config.toml
num_hidden_layers = 8
n_experts = 128
d_expert = 32
router_score = "softmax"
normalize_top_k = false
routed_scale = 4.0
init_std_router = 0.00938
Below are experts of layer 5 (counted from 0) of a mixture-of-experts language model. Rows are named router (the router's row for the expert), up (a neuron's input weights, with its number) and show model dimensions 64-127. Each number is 500 + 40 x the weight over its row's rms, rounded and kept within 0 to 999. Numbers have three digits each.
After each expert's rows: a language model's description of what the expert responds to. This comes from a sample of Wikipedia text that the model never trained on.

# expert 35
router:523495496528457509552508470508495518526456554575508543432487514545462441472392443561520432452488516482480511520462537516463464526468497523410501561455447573514553505511497509536545528571540481
up0:468536483554509468491524505511508475494478516510526451520550553499550497578469469570484517537504482586520449559496503521526495464530454506480521500539512601416538480542549432535533491486502457
up1:489536501476518515455547418502592484458560416472518479470553478544485472451499532478429540478503549499467588495528542548568479569586517542502545450535531518524468481496528473523508456536511466
Description: Lowercase word-initial pieces of technical, biomedical or chemical terms, such as ph-osphorylation, dep-ression, out-growth, ops-y.

# expert 51
router:522511440516573515598502589539413548517463451460515448495594549472535568496459507440550491543455494504461461517390429487562480455479432462490488529451500487515498510493535493504481486474477499
up0:475494540516518509491526499537514520460441471552535494458499580547496448516491541508452549633640425453488475446548530517518484493505550487560510499549498500490532561466509486499499443524498512
up1:478565549532525318501585454462427498435540502523498513521559477526491509526536460482463513515483526537436490468464550446421515480513509458552459443476448499519472519447540472459485520452488568
Description: Word endings and nouns naming a person's role or group, such as economist, organist, legislators, player, President, father.

# expert 12
router:506507520494511538543431522563534533494548481542474549521417480572501528454586440397430457463475491469523492409503544486448494474480525490488538440560459522565558508484590503552542567513533560
up0:539568476486541415499498562506512480511474511525523506486466466484524440561549624440461506504387437511480473483533517471572494476498426502508398509475497450478446449504476465518479441508473503
up1:476510449494474436517569485505553498515515496518444523429491559500485481488535494440479507461510514489503565486476498447571492521510503505541495478510493449528528417472403486499511473511459557
Description: Words like the, The, his, its, their opening a noun phrase, often after of, in, or a sentence start.

# expert 38
router:430508476533531455515502522446564466536511528456440430495538506517511500510476519528502474529521578563523502459491510467463501483467481535564495527508479483419485529422541550437518506547570512
up3:529450499467505540531588448443513513592489497458495495515540547493599555544488451481549505541566465430497545428583486535458554485554508436457548477477519566512495539507536608499521538551519464
up4:483489497482524484567507478549512592556528493574492525499476528513488515485510559493419485533537524510452518515520463513513581465576491457479505568501433509515477580496450469482476487572527508
Description: Pieces inside uncommon proper names, especially b, ab, ob, ul, ri, right after the opening letters, e.g. Pilbara, Nesbitt, Satbir, Cobra.

# expert 29
router:419487505426497468518482501554483518471523520469435498528557514529555439403466528505549456444564514535443518390505497464471542554514536524510466490512490432411512508502504479473462434558499526
up0:579495492393528539485467454505478548514484471555442488506523490469539480391494445477546529438499469448429532506490508533456558521556496567465493421500468473563555479513527472459537429507464568
up1:473508445410502530505513565465510500475518539505514531498497505488463534541490521499522513445525512506496503553634448505481486552582507479571501497536463465501526564522534461430501497485503506
Description: Initial pieces of South Asian and other non-English personal or place names (Bol-ke, Mad-an, Kal-adhar), including accented characters like ā.

# expert 19
router:529425510505431554520583483526580586547481497503443474486540462502476487443466511591486589520457516476558532446525530474496472420450557459457517453529531530530494427544527502452463556456541467
up0:508459540450465541447547468515527513530530498550505493510505506525520501535546475599471455529476499583533558468511556535494523583392427548501499500467560465538530529538514455502509574545523570
up1:517545559554569442476514497515471456467493510479576515590562490514514497507505505478413443515509536529486558443551525481538542465504462495436546456498480482483545501492487520445485543467570546
Description: Road, street, river and route words in location descriptions, plus route numbers, such as Avenue, Street, River, County, -ville, I-59.

# expert 1
router:579516494491554534532547496577497497533548448517492490550481558428463536444473476470544534634490493404496427478452477483444500518476530472422502423490464536460525461576429530461490427481463443
up0:544539474502470476486541478565566502431536483478489575519472541496491555523524466519539466579505449493479536476510513476499441487572457491590567478527472531443502503510548494505436487500429496
up1:530474502507516561530521396461451533483537501444481570528506495474513522487515538500584585553490490479551537481515470470518481485556490498454511536546490535487474540420493500485528463570473547
Description: Word-initial stems of verbs and abstract nouns that take suffixes like -ance, -ment, -ing, such as govern, employ, own, support, address.

# expert 45
router:517439461539439505525534475461475515518550481531501511420472542467501516568436555509494440517544505566507519447506514593457465497477496526509472547509477514518446444470472545520543481534486525
up0:514439510577461466533464458462481526540459563540504534433466494485485435554500544553477549562470481517505487567542520519371482477519495458466485514516534496492474527510486459457475493481422446
up1:524469494491530530533510516463468478463504493521435522489517452573503505510479503522433531441447449539485450521486494500465472500519503515453478528509473576492555514448566493490466419435526509
Description: Short letter pieces inside rare names and words, often Indian or unusual surnames, such as n in Alaknanda, th in Bimonthly, ish in Bishopsgate.

# expert 13
router:499608527503461494455549495475513541481550499447476489564541469476512486506560537452529489473467501385496564519500453594459489496480421484557512559535500499535496566540502487557433474564482491
up0:463564509483432509465470569432455512481501426515457540546530459506449473514510436458536499462515495448450558544496509513494571457534598493553494465535443540462499535561479458503461461472563542
up1:460524469498510535514552472474443486438348520562461552528543463490539531408482456506475526545486419442494559458509502514485509484517479549573496539510431540476491503472508494501537534538477476
Description: Short opening pieces of personal names and name particles, often Arabic or Romance, such as Al, El, Le, De, O, h.

# expert 50
router:522486542553470497604498576493473531502462511496446514467494509469494571473436456501503526502474538466471537445496394530514472498476487486521468491477513513479496513502562549523551451493536523
up0:558475502529443477535521462439551515515578538560465523515478577548472490474511544487444520554494547478478470461578509501508557494512545453514420550530512498455486537414532409512469530490550545
up1:525496567429521537475501545483521548414457545519496531527483519454487550497500440466457507468487482538441489503495481472499545445511499467404522522524499443460499483459543483495471539536537537
Description: Word pieces and everyday nouns in descriptive prose, e.g. ac of bacon, ic of volcanic, public, music, metal, water.